Weights of a small mixture-of-experts language model, trained from scratch on English Wikipedia.
Size: 12 layers, width 192, 53M parameters.
Training: a variant of SOAP for the experts, 327M tokens, 4993 steps.
Below are experts of layer 7 (counted from 0) of a mixture-of-experts language model. Rows are named router (the router's row for the expert), up (a neuron's input weights, with its number) and show model dimensions 128-191. Each number is 128 + 24 x the weight over its row's rms, rounded and kept within 0 to 255.
Before each expert's rows: a language model's description of what the expert responds to; "gets" lists some tokens that make up at least twice as much of what it gets as of all text. This comes from a sample of Wikipedia text that the model never trained on. Tokens count by the router's weight.

# expert 29
What it handles: Headings and line breaks. Line breaks and = signs of section headings and title lines, e.g. ==Biography==, Garcinia minutiflora =, and line ends after table rows.
gets: "\n", " =", "==", "===", " ==", " ==="
router [152 123 115 153 148 180 134 143 111 101 149 146  96 133 131 158 136 108 142 188 126 100 122 101 135 135 138 145 129 125 113 111 100 128 133 185  90 160 123 141 165  54 134 126 142 115 182 148 124 151  78 115 115 104 143 126  98  98 110 126 144 110 139 135]
up0 [138 122 102 128 156 142 123 158  79  83 126 125 133  98 127 132 105 113 129  89 160  99  82 142 125  95 142 135 142  91 117 153 141 137 126 135 121 134  96 112  97 130 167 137 133 105  85 160 127 133  99 128 177  94 140  94 137 101 146 157 135 133  53 143]
up1 [ 95 122  80  83 140 144 128 172 134 124 117 156  97 118 140 172  98 142 117 124 114 120 118 157 122 125 183 101 128 135 109 126 164 163 160 168 145 167 133 109 128 157 149 142 118 118 107  97 104 157 111 109 119 100 174 131 156 133 160 126 126 128 164 157]
up2 [112 125 119 125 151 104 107 137 128 132 156 122 100 127 136 118 100 167  77 127 124  85 112 141 130 130 111 115 107 132 153 141 149 140 131 156 147 158 131 153 123  73 146  91 106 174 129 116 193 149 116 136 168 143 170 175 109 122 133 129 154 152 123 170]
up3 [105 109 120 157 135 135 166 143 123 128 129 104  93 134 129 167 104 128 179  59 115 104 111 111 141 165 167 142 141 132  93 151 136 127 197 163  87 135 153 149 140 146 199 153 110 139 123 144 112 133 118 114 103 151 102 138 156 105 148  99 100 168 148 148]
up4 [145 143 112 154 140 134 150 149 116 166 112 147 157 129 149 119 141 113  70 135 117 114 123 109  80 118  81 133 149 100 109 172 145 127 132 170  82 164 121 106 128 110  86 130 146 122  81 174 110 116 127 134 128 141 147 118 147 138 134 138 106 133 127 126]
up5 [105 167 101  80  94 147 133  79 152 155 106  97 109 121 131 132 116 140 175 112 115  67 106 154 131 140  85 105 116 145 159 117 141 144 114 122  90  76 114  87 157 100 145 142 116 138 135 123 154 176 116 154 150 151 143  97 145 121 146 116 109 127 119 111]
up6 [174 158  99 109 174 217 152 117 112 104 132 117 168  88 174 132 116 107 130 139 117 120 109 100 136 131 147  97 129 159 100 104 145 125 112 156  48 141 127  94 125 131 148 138 142 166 122 132 122 167 112  53 138  82 135  78 107 130 151 124 165 158 125 106]
up7 [110 134 103 150 125 153 107 153 175 189 159 118 123 108 131 134 129  95 188 118 151 115 101 149 128 128 121 125 125 103 124 137 128 148 127 128 170 157 115 162  81 125 150 127 153 140 140 152 125 124 146 169 103 122  93 129 136 154 139 114 122 151 141 114]
up8 [142 105 156 142 108 168 126 179 103 117 146 141 118 119 119 115 132 142 130 128 116  88  97 137 112 134 119 129 130 179  86 131 121 104 147 145 150 129 131 136 156 113 117 128 164 164 141  94 124 114 124  72 129 142  95 129 130 135 159 151 109 112 150 115]
up9 [143  67  99  79 111 151 209 138 140 141 132 137  86 138 145 125 111 124 161 151  97 147 131 117 154 145 104 159 161 139 130 133 121 115 100 154 113 123 126 147 129 118 143 120 132 151 120 114 112 115 111 161 126 140 143 124 116 103 109 137 125 108 126 112]
up10 [157  97 105  87 148 160 155 108 124  73 134 141 108 160 133 157  97 128 117 151 113 126 104  94 202 133  89 161 154 133  81  97 123  99 111 135 161 135 137 137 150 105 142 116 135 169 124 158 100 174 125 147 134 118 176  96  85 116 137 121 138 139  80 104]
up11 [143 101 108 151 142 148 187 104 148 115 133 136 138 108 125 142 130  89  92 131  94 115 142 111 150 159 143  85 155 154  95 137  97 125 144 102 110 115 125 104 147 148 110 101 137 154 152 164 118 124 110 102 103 138 105 117 114 135 139 109 124 137 103 140]
up12 [136  99 117 133 141 122 109  71 149 106  94 126  86 156 100 160 143 176 157 121 150 161  99  83  93 147 130 128 170 122 165 113 154 135 129 121 107 134 131 124 106 121  82  90  73 138 136 113 105 109 152 155 160 131 133 141 143 116 155 141 164 110 122 137]
up13 [113 128 176 119  91 149 134 109 135 166 143 111 132 124  97  77 144 104 143 119 112  88 139 134 125 121 147 155 102 124 133 125 112 143 143 120  85 175  94 111 157  99 141 133 139 148 148 156  97 117 139 154 111 143 138 160 126  92 152 104 172 141  89 129]
up14 [149 134  95 139 131 132 139 124 161 167 119 153 128 145 145 123 108 168 128 129  98 168  78 147 100 148 123 122 110 144 130  97 125 177  95 175  98 129 105 103  96 157 116 175 130 159 130 101 134 129 128 102 165  87 153 134 124 170 124 156 134 151 151 133]
up15 [ 96  98 136 149 144 140 162 139 153 105 110 130  81  63 135 133 151 142 114 125 114 146 128 146 149 158 106 159 139 136 177 119 110 122 196 125 178 139 137 137 163 109 134 108 104 135  84 163 115 131 126 115 157 147 128 180 115 118 118 124 171 129 144 167]
up16 [118 114 143  94 144 137 154 156 150 137 120 164 120 134 151 158 131  76 127 146 145  92 165 126 108 122 103 162 111 118  97 127 134  91 145 153 137 135 113 111 122 100 112 144 113 104 109 134 163 167 112 153 159 144 141 149 114 124 133 125 121 143 138 107]
up17 [150 117 111 164 178  98 112 129 152 123 110 126  89 115 117 156 166 142 142 160 169 104 102 130 145 184 141 168 149 140 101 121  92 124 139 135 119 157 159 106 153 137 100 149 110 130 126 156 112 104 109 112 143 103 132 153 179 136 136 105 132 100 159 124]
up18 [118 110  87 111 125 108 137 111 152 134  94 144 151  98 125 112 138 140 129 139 151 136 120 113 148 143 182 128 172 146 147 118 141 100 102  85  99 122 100 105 180 167  94 103 125 146 153 157  98 103 136 105 108 114  89 120 137 131 110  89 138 128 145 129]
up19 [141 118 129 122 129  73 118 139 122  87 158 136 159 100 143 143 143 148  97 106 109 110  77 130 108 120 134 131 118 109 112 141 128 123 108 166 109 129 148 121 150 119 161 140 125 167 132 117 146 181 140 138 132 154 151  68 149 100  92 144 101  73 144 139]
up20 [158 110 108 116 117 110 132 127 137 151 106 118  99 133  99 146 131 165 154 131 100 136 119 132 118 129 103  73 122 127 127 148  98 147 110 162 103 138 138 114 141 121 145 150 144 133 113 115 150 150 129 135 102 117  98 147  98 138 167 133 121 114  85 178]
up21 [109 135 150 156 103 162 165 123 138 123  90 108 139 136  95 124 172 106 131 113 115 131 112 104 116 136 115 133 172 139 108 137 137 130 162 158  99 119 155 110 127 111 107 130 149 122 143 142 143  98  77 132 113 153 145 176 155 113 161 119 134 153 110 116]
up22 [151 155 124 132 129 182 131 158 139  73 165 135 156 136 162 142 142 134 181 135 105 127  82 178 111 125 137 135 135 124 129 148 134 131 128 171 152 102 112 112 113 114 135 130 139 142 130 118  97 120 133 106  84 117 143 138 166 155 105 131 127 118 119  74]
up23 [ 99  87 164  89 132 104 132 147 121 111 133 156 138 145 140 119 128 123 152 156 117 106 131 124 157 139  99 168 131 176  97 133  94  97 163 146 143 131 136  50 149 110 102 133 133 123 158 159 154 197 125 125  77 142 141 134 110 120 134 118 131 155 119 164]
up24 [141 126 138 106  90 155 178 157 108  93 148 129 144 143  94 163  79 152 159 125  86 121 113 114 156 151 118 130 162 141 128 135 128 112 151  91 105 188 117 147 128  93 123 114 146 123 138 154 117 181 127 129 106 114 130  75 128 139 155 150 129 140 109 137]
up25 [161 156 115 126 135 166 147 125 166 103 154 100 150 137 105 120 139 134 112 128  81 148 106 128 138 162 113 116 131 150 141 187 111 124 120 157 109 165 144 131 156 138 170  96 146 159 115 138 151 137 138 115 127 137 121 102  83 128 162 163 162 116  63 121]
up26 [125 118  93 172 127 114 132 133 115 154  73 128 105 129  76 180 131 128 102 146 113 151 146 160 146 168 113 145 128 163 136 121 111 124 124 131 183  98 142 137 140 114 112  93 137 156 123 148 121  70  82  94 127 132 114 156 116 109 136 128 125  96 139 130]
up27 [153 143  97  87 135 158 106 127  92 135 140  73 158 156 172 162 180  95 129 195 107 106 117 115 156  96 123 142 127 126 126 153  83 134 135 112 151 127 118  81 119 103 105 183 141 115 163 116 148 128 134 131 137  95 136 103 146  88 127 137 115 136 131 128]
up28 [164 141 129 117 117 164 137 103 113 105 130 144  98 113 141 133 111 116 133 153  89 127 130 107 142 119 130 145 134 168 154 122  95 122 146 102 117 128 166 149 126  92 135 120 149 106 103 119 102 138 109 114 157 138 149 132 122  95 162  99  98 117 162 125]
up29 [157 170  90 140 128 147 175 131 144 137 151 161 133 113 140 146 120 122 142  98 141  87  95 128 155 153 114 101 103 110 107  99 156  79 123  67 116 173 102 162 138 117 119 102 145 137  88 119 158 128 126 160 143  91 107 133 122 105 119 116 130 149 121 146]
up30 [153 118 122 119 125 126 149 122 114 114 149 153 162 185 137 145 135  83 122 113 138 111 119 100 169 159 126  90 124 123  97 121 137 140 156 148 124 100 103 140 142 155 170 145 131 174 112 140 177 112 146 144 117 126  84  79 132 136 194 131 133 105 138 143]
up31 [112 107  91 108 139 119 127 126 151 119 132 103  89 159 105 173 177 117 128 161 157 122 102 118 123 193 106 107 136 150 118  89 120 157 134 138 124  87 108 138 141  92 152 115 121 114 132 145 107  99 132  74 113  92 125  99 155 109 132 150 165 110 142 125]
up32 [103 160 111 138 148  92 114 116 146  83 133 117  83 119 125 137 138 111 127 140 116 137 118 163 128 123  86 144 128  85  98  49 147 152 150  86 132 125 127 137 143 141 120 173 144 111 118 119 101 130 152 153 158 126 108 134 129 108  99 126 145 136  95 119]
up33 [139 113 136 165 103 153 104 176 138 132 106  95 116 153 100 137 126  95 115 135 138  85 117 131  79 132  63 111 177 128 122 120  75 131 131 112 153  89 155 133  85 136 133 151 131 106 114 115 101 151 139 102 125 103 159 145 139 130 149 140 130 121 131  97]

# expert 21
What it handles: Foreign letters and newlines. Line breaks plus capital initials and letters in Slavic, Hungarian or Afrikaans names, e.g. Krzys-z-tof, Oosthu-iz-en, Sz, É.
gets: "\n", " S", "z", " Z", " M", " E"
router [172 134 150 155 117  98 155 172  66 104 141 129 149 147  83 153 160 108 174 141 132  86  97 108 125 162 100 135 107 108 139 145 130 138 142 127 163 100 136 137 157 114 138 155 158 121 127 137 146 129 127 105 112 147 148 106 128  97 167 100 147 130 125 128]
up7 [130 131 142 147 121 140  76 155 100 100 134 116 101 143 115  73 112  87 129 105  97 131 127  86 107  94 163  69 124 133 123 142 101 151 108 129  99 159 126 119  88 128 116  90 133 119 137 165 119 165 139 115 136 123 144 154 119 129 158  94 117 102 167 116]
up8 [123 161 145 162 127 115 147 102 150 147 125 140 153 140 107 144 103 115 101 132 125 144 101 143  94 120 155 120 131 118 168 118 157 155 116 116 121 128 112 137  95 122 129 181 117 122  78 143 135 105 101 134 136 127 129 104 130 137 149 171 143  70 131 129]
up9 [ 89 159 144 108 135  65  99 107 123  99 175  75 105 148 117 153 152  85 163 154 144 140 109 119  78 144 151 102 137 134 137 178 113 106 158 145 106 126 155 129 139 150 148  89 131 134 162 155 156 151 124 104 120 148 125 124 153 175 124  98 153 140  86 115]
up10 [ 82 140 128 105 130 129 127 189 110 163 160 117 121 165 153 143 111 152 153 110  88 177 136 124 118 136 120 212 170 153  98  98 145 131 133 170 124  98 134 115  95 133 129 161 115 146 111 113 133 132 132 120 109 168 121 117 158  86 151  95 118 100 136 147]
up11 [145  81 133 151  97 165 162 137  80 125 152 148 103 139 135 142 118 148 102 149 117 123  75 127 107 135  98 118 141 191 131 155 159  86 148 145  96 120 147 136 109 116 125 125 121 110 128 129  89 133 116 110 149 173 145  85 100 117 138 144 104 140 125 158]
up12 [ 93 186 122 140 152 112 151 140 127 131 144 151 172 114 144 108 154 110 174 130 177 121 125 122 142 117  68 113  99 166 145 117 102 137 135 100 120 122 125 143 135 130 115 103 113 161 110 121  99 106 136 137 116 176  90 135 120 124 101 111 171 132 121 144]
up13 [114 133 152 134 139  87 164 127 110 145 152 133 135 150 139 156 141  95 132 190 176 129 150 166 156 122 185 143 129  92 150 143 149 149 123 113 131  84  99 116 150  77  91 163  89 144 117 143 127 123 152 154 103 149 108 134 120  78 136 173 146 107 134 134]
up14 [113 129 124 121 115 158  89 133 104 120 120 124 149 135 139 110 194 131 144 126 184  71 120 130 151 135  78 112 127 126 135 168 137 140 108 142 143  86 124 116 138 134  97 159 155 130 118 122 130 104 145 109 143 147  90 120 121 120  97  95 131 162 116 148]
up15 [113 128 153 184 131 114 125 123 117 155 106 194 146 134 140 139 163 109 121 121 161 137 150 122 134 105 126 152  94 134 111  84  85  95 139 103 119 147 145 180 127 121 133 139 106 118  95 142 120  88 149 104 134 168  94 137 123  95 176 154 178 156 130 112]
up16 [135 101  77 149 122 128 101 110 159 116 121 136 143 143 133 103 123 134 158  85 125 155 105 140 136 100 133 139 135 158  74 124 150 176 105 136 125 101 140 133 104 121 118 168 137 112 128 103 181 124 167 141 108 160 181 124 148 137 156 132 131 129 107 134]
up17 [135 128 144 155 142 124 155 144 107 104 141  98  98 143 111 136 152 169 116 145 115 166 109 126 123 102 127 105 122 139 114 119 126  94  50 104 130 138 145 134 111 100 127 117 171 151 142 107 134 119 119 103 106 125 124  71 147 108 138 121 179 121 112 158]
up18 [115  80 110 131 148 116 170 147 129 148 116 114  68 117 160 127 151  91 102 134 187 130 130 109 135 160  98 111 126 115  94 175  96  92 114 123 128 139 142 107 134 140 101 124 154 150 119 169 120  69 103  92 148 112 162 104 124 124 151 110 146 187 150 153]
up19 [144 106 121 143 129 129 141 116 154  77  94 133  92 127 112 146 118 107 117 124 145 162 100 129 142 120 132 162 116 152  90  79 120 147 168 109 162 103 148 150 128 131 156 129 151 141 145 116 158  94 107 111 134 116 114 158 136 136 113 135 135  99 131 149]
up20 [124 103 106 144 128  86 141  87 101 142 138 133 144 170 134 125 117 122 124 157 155  93 139 149 137 139 123 113 146  83 162 119  77 123 127 137 147 132  88 119 158 120  80 124 126 121 120  94 138 111 121 122 103 108 132 168 108 127 122 130 151 118 167 136]
up21 [154 129 102 117  98 163 143 133  81 113 179 131 121 103 136 144 129  84 164 154  89 115 133 163 145  95  95  96 151 124 130 108 126 139 121 117 114 127 125 147 131 182 123 141 130 128  87 177 135 143 124 130 145 105  77 129 127 147 145 112 138 132 167 128]
up22 [113 126 126 158 115 117 104 110  82 142 129 122 130 153 106 146 122 129 158  89  79 123 100 117 165 137 105 139 132 113 112 125  92 164 132 156 146 125 111 103 147 138 128 135 121  98 150 128 155  62  98 110 112 170 101 145 104 150 146  97 114 144 148 114]
up23 [156 129 158 117 124 143 139 156 146 133 125 154 189 133 144 139 127 142 152 128 163 131 140 151 126 116 100 123 104  75  69 140  98 180 106 108 116 168 136 171 147 121 113 161 127 146 174 143 130 123 112 120 115 142 113 110 119 137 135 132 168 161  97 145]
up24 [123 184 146 144 130  93 183 170 112 122 103 162 129 104 150 140 126  83  88 108 114 112  97 178 134 118 112 128 126 128 116 144 125 170 111  95 107 139 148 121 130 108 118 109  93 105  93 146 121 100 133  81 140 105 137 145  93 104 139 141 130 120 110 134]
up25 [187 125  90 156 124 108 113 136 116 128 187 147 128 149 153 161 134 122 142 116 142 122  85 143 107  97  98 160 127 103  92 139 139 139 161 131 176  81 143 128 107 104 181 150 101 134 112 158 147 111 131  84  59 113 111 111 118 102  96 107 102 121 129 141]
up26 [129 122 163 163 111 131 157 140  89 112  99  95 178 123  92 136 138 122 128 134 122 109  86 145 121 140  97 146 153 149 121 145 100 131 133 120 174 135 113 120 161 102 121 156 150  98  72 180 112 108 119 110 138 162 132  70 117 116 140 155 144 131 143 141]
up27 [138 113 109 122 107 122 163 129 114 119 124 137 133  96 171  93 146 138 132  96  92  83 124 191 197  97 142 154 134 114 112 155 165 157 123 140 116 102 113 104  95 121 123 143  75 124 126 179 136 100 116  94  77  78 168 123 129 182 107 164 139 115 149  94]
up28 [139 105 157 117 168 115 130 131 116 106 119 189 133 138 116 132 176 153 141 111 162 125 133 123 179 154 154  95 163 142 131 121 146 150 111 110 102 134 137 126 180 118 151 131 133  84 127 185 153 105 130 109 121  99 107 127 113  64 134 125 125 122 107 135]
up29 [176 154 145 152 105 104 120 154 123  97 115 148 108 150  91 168 132 127 112 112 131  90 156  93 127 151 169 122 126 108  96 115 137 182 144 119 126 106 101 112 135 169 192 146 126 151 103  88 135 118 144 143 112 120 149 125 146 107 104 167 123 130 144 125]
up30 [129 178 126 174 147 171  92 105 147  71 118 127  96 103 106 147  89 125 145 149 118 138 127 153  76  91 145 119 125  90 151 116 170 154 162 133 114 116 102 125 142 167 103  98 141 135 103 134  71 147 111 129 103  84 114 192  77 117 106 124 122  91 159  98]
up31 [139 132 140 117 118 105 156 127 146 124 115 133 119 128  93 108 136 165 127 128 161 113  96 136 156 150 141 161  73 118 141 118  88  81  89 112  99 143  79 159 112 129 108 147 127 129 139 156 135 140 138 102  95 107 142 128 156  96 138 114 112 122 135 137]
up32 [114 171 113 167 105 118 139 153 147 103 143 129 131 104 166 150 122  86 128 139 146  92 132  68 161 141  90 146 104 147  85 160 114 146 103 127 139 125 114 124 127 137 150 143 118 137 143  63 111 125 140  96 126 138 127  56 134 109 105 136 155 160 175 155]
up33 [173  93 149 122 129 107 118 165 152 135 153 135 128 118 113 135 124  36 160 129 138 120 119 101 136 118 113 124  77 126 120 125 132 138 120  82 126 142 161 121 133 150 149  95 106 160 114 147 137 158 117 118 115 122 157 143 130 140 143  92 127 139 140 180]
up34 [ 99 119 152 155 129 119 107 145  92 110 105 118 127  85 143 102  78 139 130 122  83 149 105 140 135 117 124 113 139 112 132 137 177 171 120 129 180 138 112 106  95  88 135 143 147 107 116  93 123 134 127 146 129 137 122 154 140 187 133 119  87 106 183 125]
up35 [117 160 157 104  98 166 189 157 161 156 141 107 104 133 126 100 132 140  96 122 128 161 135 156 137  94 120  97 110 114 118 181 113 157 156 123 112 119 139 122 155 109 116 131 146 137 135 162 137 104 138 132 154  93 141 187 155 159 156 124 147 121 150 120]
up36 [130 109 115 122 145 136 115 129 137 112 119 141 122 139 152 149 105  96 129  88 107 159 172 196  86 152 126 113  82 118 130  95  97  86 128 127 130 141 146 155 165 141  78 138  99 131 119 188 112  93  98 129 116 105 127 155 128 156 137 143 131 107 128 136]
up37 [129 114 162 100 122 141  99 164 144 106 118 147 129 142 137 115 138 157 160 148 143 163 120 149  69 139 150 160 164 151 124 132 106 135 156 112 177 149 115 112  75 147 141 135 119 113  84 115 125 100 141 114 166  67 195 139  88 131 131 177 129 141 137 149]
up38 [123 133 138 125 123 189 167 114 120  90 133 156 133  96 120 117 159 118 154 119 166 153 164 155 141 184 134  82 141 107 110 138 132 142 136 155 130 138  89 124 147 108  80 123 125 129 129 112 124 164 140 119 111 191 143 116 148 137 154 144  82 145 140  97]
up39 [106 157 144 151 142 143 144 103 128 146 149 156 127 161 120 104 127  90 129 138 148 133 119 140 136 150 111 153 164 125 122  86 117 131 125 128 108 124 133 164 134 162 106 138 118 164 108 197 142 111  96 102 152 149 129 155 159 119 117 100 143 140 122 117]
up40 [108 164  92 151 126 142 135 115 141 109  83 157 111 100 150 123  88 172 125 130 132 112 104 127 118 108 149  91 119 116 114  98 118 142 135  88 145 101 138 138 127 148 136 164 141 173 123 129 118 145 193 180  95 142  92 119 131 115 120 160 119 152 127 107]

# expert 9
What it handles: Word-final suffixes. Word-ending pieces and short noun parts completing common English words, e.g. leg-it-imacy, entrepreneur, brigade, elephant, armed, sister.
gets: "er", "ing", "al", "ed", "or", "ist"
router [158 121  56 105 155 126 125 134 102 142 163 167 110 120 151 143 219 110 111  96  71 130 130 163 137 168 129  99 137 151 120 127 103  78 124 112 127 134 121 115 146 137 117 122 141 123 102 110 118 150 123  71 153 155 158  84  94 116 156 155 137 134 155  99]
up7 [127 133 112 103 100 127 143 139  90 123 123  98 103 120 134 133 198 123 157 100 106 137 115 159 143 124 179 180 108 106 145 124 134 150 129 135 134 125  91 153 130 111 156 116  69 166 121  78 114 112 131 109 134 133 155 117 103 117 117 110 139 152 101 129]
up8 [ 92 127 133 115 118 146 126 136 124 153 179 127 144  94 127 130  85 110 153 124 134 122 157 114 170 152 109  89 127 133 120  89 121 125 121 148 179 151 135 100 125 112 143 160 104 107 140 155 130  76 128 113 153 128 120 121  92 139 147 156 151 145 122 165]
up9 [107 119 130 100 135 154  97 132 112 145 169 140 144 100 123 152 132 111 136 135  93 141 169  99 152 149 106 133 122 143 144 126  95 109 144 187  89 119 136 145 156 109 130 120 129 122 103 119 148 122 135 164 173 123 140 125 139  94 157 135 176 141 130 128]
up10 [184 104 172 140 144 121 116  97 105 125 127 153 118 132 100 175 156 116 141 131 118 115 114  84 112 174 146 131 131 154  96  93 147 148 147 140 157 152 122 146 117 126 158 158 104 135  79 153 184 117 112  86 109 136 158 165 115 145 130 117 126 132 132 133]
up11 [121 150 137 115 145 119 159 153  70 164 136 115 156 120 153 121 165  88 120 117  90 147 107 143 110 132 132  97 120 116  92  88 130 130  87 110 132 185 111  94 154 162 158 150 150 157 151 121 132  67  94 123 139 123 141 125 158 146 159 104 128 167 138 114]
up12 [132  79 163 142  67 151 160 138  93 122 104  99  86 119 110 152 165 116 100 173  91 172 132 120 135 111 178 112 135 150 107  83 132  83 104 110 125 134 124 137 137 146 123 104 136 129 131 151 107 104 151 110 105 123 172 123 110 150 126 161 119 104 126 129]
up13 [182 157 127 119 148 145 127  85 147 178  96  94 106 126 129 135 145 155 106 160  78 143 113 111 172  96 145  92 159  91  97 104  90 123 139 141 116 138 148 126  98 131 114 140 126 105  90 150 123 157 122 142 147 137 137 168 123 114 158 156 134 110  87 123]
up14 [122 107 121 105  98 199 106 114 157 166  85 128  95 145 137 106 116 122 125 128 154 153 112 146 147 154 123 116  99  90  93 156 151 120 162  91 113 105 117 151 153 151 125 126 129 154 128 143 131 116 142  95 136 167 106 123 115  94 144 137 123  79 171 153]
up15 [131 204 108 142 105 107  94 104 104 145 138 141 126 163 156 144 117 115  87 113 131 137 115 171 117 150 144 120 133 170 135 107 145 121 156 121 161 144 134 151 132  97 123 131 114 135 122 151 149 102  73 113 141 111 127 134 105 120 105  92 175 155 145 146]
up16 [107 119 168  84 128 152 109 139  58 119 148 159 131 115 130 173 151  96 134 129 136 126 137 118 153 150 149 122 158 121 137 128 151  95 140 134 140 206  87  92 157 125 136 109 129 155 154 125 126 133 118 101 188 113 154 171 135 109 165 122 127 173 141  92]
up17 [ 99 115 127 102 118 118 159 122 146 162 130 148 105 132 149  87 191  94 119 130 117 167 138 142 136 164 171 104 107 113  75 123 112 153 116 134 154 143 122  92 140 140  78 121  92 139 102 121 145  93 121 110 111 139 109 118 137 148 131  97 110 182 150 117]
up18 [152 146  86 115  99  92  85 129 136 143  85 113 111 113 182 145 170 117 131 131 107 106 106 162 150 102 156 109 139 152 146  92 180 129 167 133 131  79 134 143 126 118 129 167 149  91 109 159 109 144 144 107 119  96 112 133 143 125 141 130 136 116 120 113]
up19 [149 104 139  97 139 126 105 179 143 156 176 119 151 105 105 142 165  75  96 138 106 157 105 134 174 120 120 115 110 153 132 154 108 131 112  86 144 126 137 138 111 128  95 155 151 120 150 115  87 126 150 121 105 124  95 119 118 156 148 110 114 100 167 137]
up20 [117 121 121 120 125 157 188 102 130 113 121 127  95 130 151 147  99 137 130 170 153 103  91 116 139 127 136 134 112 128 122 209 149 120 137 145 195 108  90 130 100 174 123  99 147 131 157 127 132 136 138 125 120 127 173 167 137 169 156 138 128 153 123 114]
up21 [152  82 164 104 115  94 146 160 113 140 117 126  65 136 120 181 163 194 162 137 118 184  96 133 130 114 127 131 131 122 180 135 116 134 102 147 130 144 129  90 110 168 133 120 141 151 148 131 132 101 131 143 140 137 138 124 143  98 138 138 176 127 163 103]
up22 [144 115  93 139 120 121 129 165 123 141  78  92  92 115 132 161 144 104 120 120  93 115 132 133 126  86 129 156 126 165 106 118 175 130 162 161 192 105  89 107 154 179 110 128 153 123 118 129  97 122 142 123 142 134 174 122 129 135 140 141 140 120 129  85]
up23 [157 142 130 148 135 130 116 178 134 136 122 137 122 109 149 143 184 116 118 124 127 124 126 147 154  89 127 107 164 123 164 128 158 113 166 162 127 138  90 162 111 115 107 137 159 172 133 150 144 156 160  92 154 141 125 181 102 139 189 175  69  90 170 108]
up24 [147 168 140  90 106 160 130 137 121 126 141 113 135 154 104 132 101 140 124 138  67 141  77 114 119  91 115 146 135 137 128 111 154 120 145 108 122 126 114 132 135 128 134 109 117 151 181 165 113 105 120 136  97  99 113 108 118  76 136 127 158 157 135 148]
up25 [135  81 130 185 104 153  93 150 136 167 126 144 116 131  99  67 161 102 101  93 107 113 129 138 136 113 140 153 114 122 130 145 141 148  88  96 139 148  73 150 139 127 113 101 107 166  67  95 126 139 134 133 137 145 154 145 115  91 184 129  81 169 152  62]
up26 [117 131 128 146 122 121 122 144  73 134 163 113 131  90 180 106 168 166 112 137 102 124  83 121 146 156 105 110 140 159  65 147 118 152 167 117 102 142 119 151 163 111  97 127 142 104 137 112 138 117 100 167 119 156 146 119 129  81 147 115 155 200 186 129]
up27 [119 149  93 123 100 165 157 156 138 114 181 131 139 181 130 144 140 136 105 100 138 104 115 134  97 113 113 122 140 140 128 104 108 112 105 102 145 113 175 133 190 152  98  87 109 159 154 118 141  94 141  97 136 116 127 114 121 104 155 113 141 100 129 166]
up28 [131 151 104 119 146 159 147 132 150 142 131 117 149 151  86 159 163 169 150 127 111 113 115 148 157 162 104 126 150 149 114 114 105 157 139 166 114 165 128 131 104 116 106 181 101 141 117 109 146 172 128 101 135  98 119 114 149 143 108 154 134 144 129 138]
up29 [130 154 140  57 128 196 167 121  92 127 153 168 127 137 127 115 135 126 120  84 144 146 170 137 144 108 109 152 145 120 123 125 108 163 141 182 103 115 161 118 148 144 143 138 160 119 134 110 121 111 153 151 129 139 138 139 161  64 169 140 129 137 130 155]
up30 [130 152 171  98 150 155 155 173 119 155 136 122 154 136 133  99 119 110 122 110 106 143 117 133 141 155 109 128 154 142 134 144 192  97 114 119 162 129 146 142 112 136 134 164 106 162 134 146 136 128 142 153 147 114 106 136 128 124 103 127 117 117 148 156]
up31 [151 112  88 106 101 132 147 150 136  92  92 124 132 122 128 169 145 140 134 123 131  86 112 154 117 126 122 147 151 157 152 141  97 161 150 141 149 141 123 100 100 162 212 149 130  91 136  95 100 164 146  82 148 144 142 133 127 124 112 179 159 172 133 168]
up32 [148  89 116 153 160 129 107 178 166 137 137 148 130 122 101  95 156 156  88 132 144  49 124 122 162 132 115  99 151 136 143 146 165 116 145 162  96 117  97 169 136 168 110 105 172 129 152 131 138 163 122 164 138 187 168 105 135 135 130  93 174 104 139  84]
up33 [154 127 139  94 138 128 122  98 114 113 118 106 127 126 140 140 137 111 166 115 120 117 115 117 125 135  96 175 155 160 125 124  69 155 127 143 116 142 120  94 177 135 128  96  93 139 159 125 138 136 135  99 112 119 132 135 155 125 139 195 104 145 165 117]
up34 [137 107 154  97 159 179 130 139 150 127 143 125 131 108 117 108 150 117 100 126 116 113 135 155 120 146 126  93 130 118 164 136 100 110 179 119 136 128 111 173 142 146 171 118 111 138 146 136  84 117 154 173 123 187 164 131 155 120 100 109 148 147 122 111]
up35 [126  85 123 125 113 146 120 134 130 121 124 146 125 152 143 170 100  72  91 124 107 113  78 129 107  99 129 141 151 188  70 110  70 146  99 118 138 126 116 159 144 135 125 127 150 143 115 119 136 135 124  89 131 203 153 118  92 103 119 133 148 110 167 105]
up36 [168 110 113 145 126 152 123  72 127 128 127 113 103 117 114 162 151 102 122 102 164 102  98 193 109 148 115 113 113 150 133 100 131 179 158 114 154 155  98 147 133 151 136 196 118 139 107  85 133 133 157 115 155 120 155 111 137 158 103 125 111 161 133 162]
up37 [124 123 165 189  83 100 109 172 120  77  96 142 158 157 126 129 165 138  96 100  87 120 147 135 111 131 115 125 189 140 152 113 111 131  53 143 126 153 115 128 124 107 154  81 154 133 146 108 154 111 120 112  87 182 161 103 115 126  98 124 149 129 108 128]
up38 [145 103 101 130  89 120 122 110 133 164 160 156 138 103 176 124 121 116 118 160 131  99 127 159 101 126 175 115  94 141 133 115 113 109 145 152 129 111 139 145 137  71 109 129 123 153 123 143 127 129 106 104 110 122 154 122 102 134 135 115 150 156 106 117]
up39 [144 135  98 133 111 130 153 158 152 110 170 138 127 141 164 131 118 112 103 113  97  91 125 130 137 131 138 121 137 183 122 132 176 162 135 127  96 136 125 117 169 113  61 129 159 154  83 135  86 125 179  97 149  97 122 136  92  91 127 140 125 126 128 133]
up40 [155 145 117 143 176 144 114 160 131 124 114  97 115 137 116 152 136 109 100 169 102 120  82 169 115 158  96  83 162 126 144 116 102 113 118 124 142 145 115 142 104 142 130 121 145 152 139 159  96 104 121 119 129 115 159 142 140 108 126 117 114 149 168 127]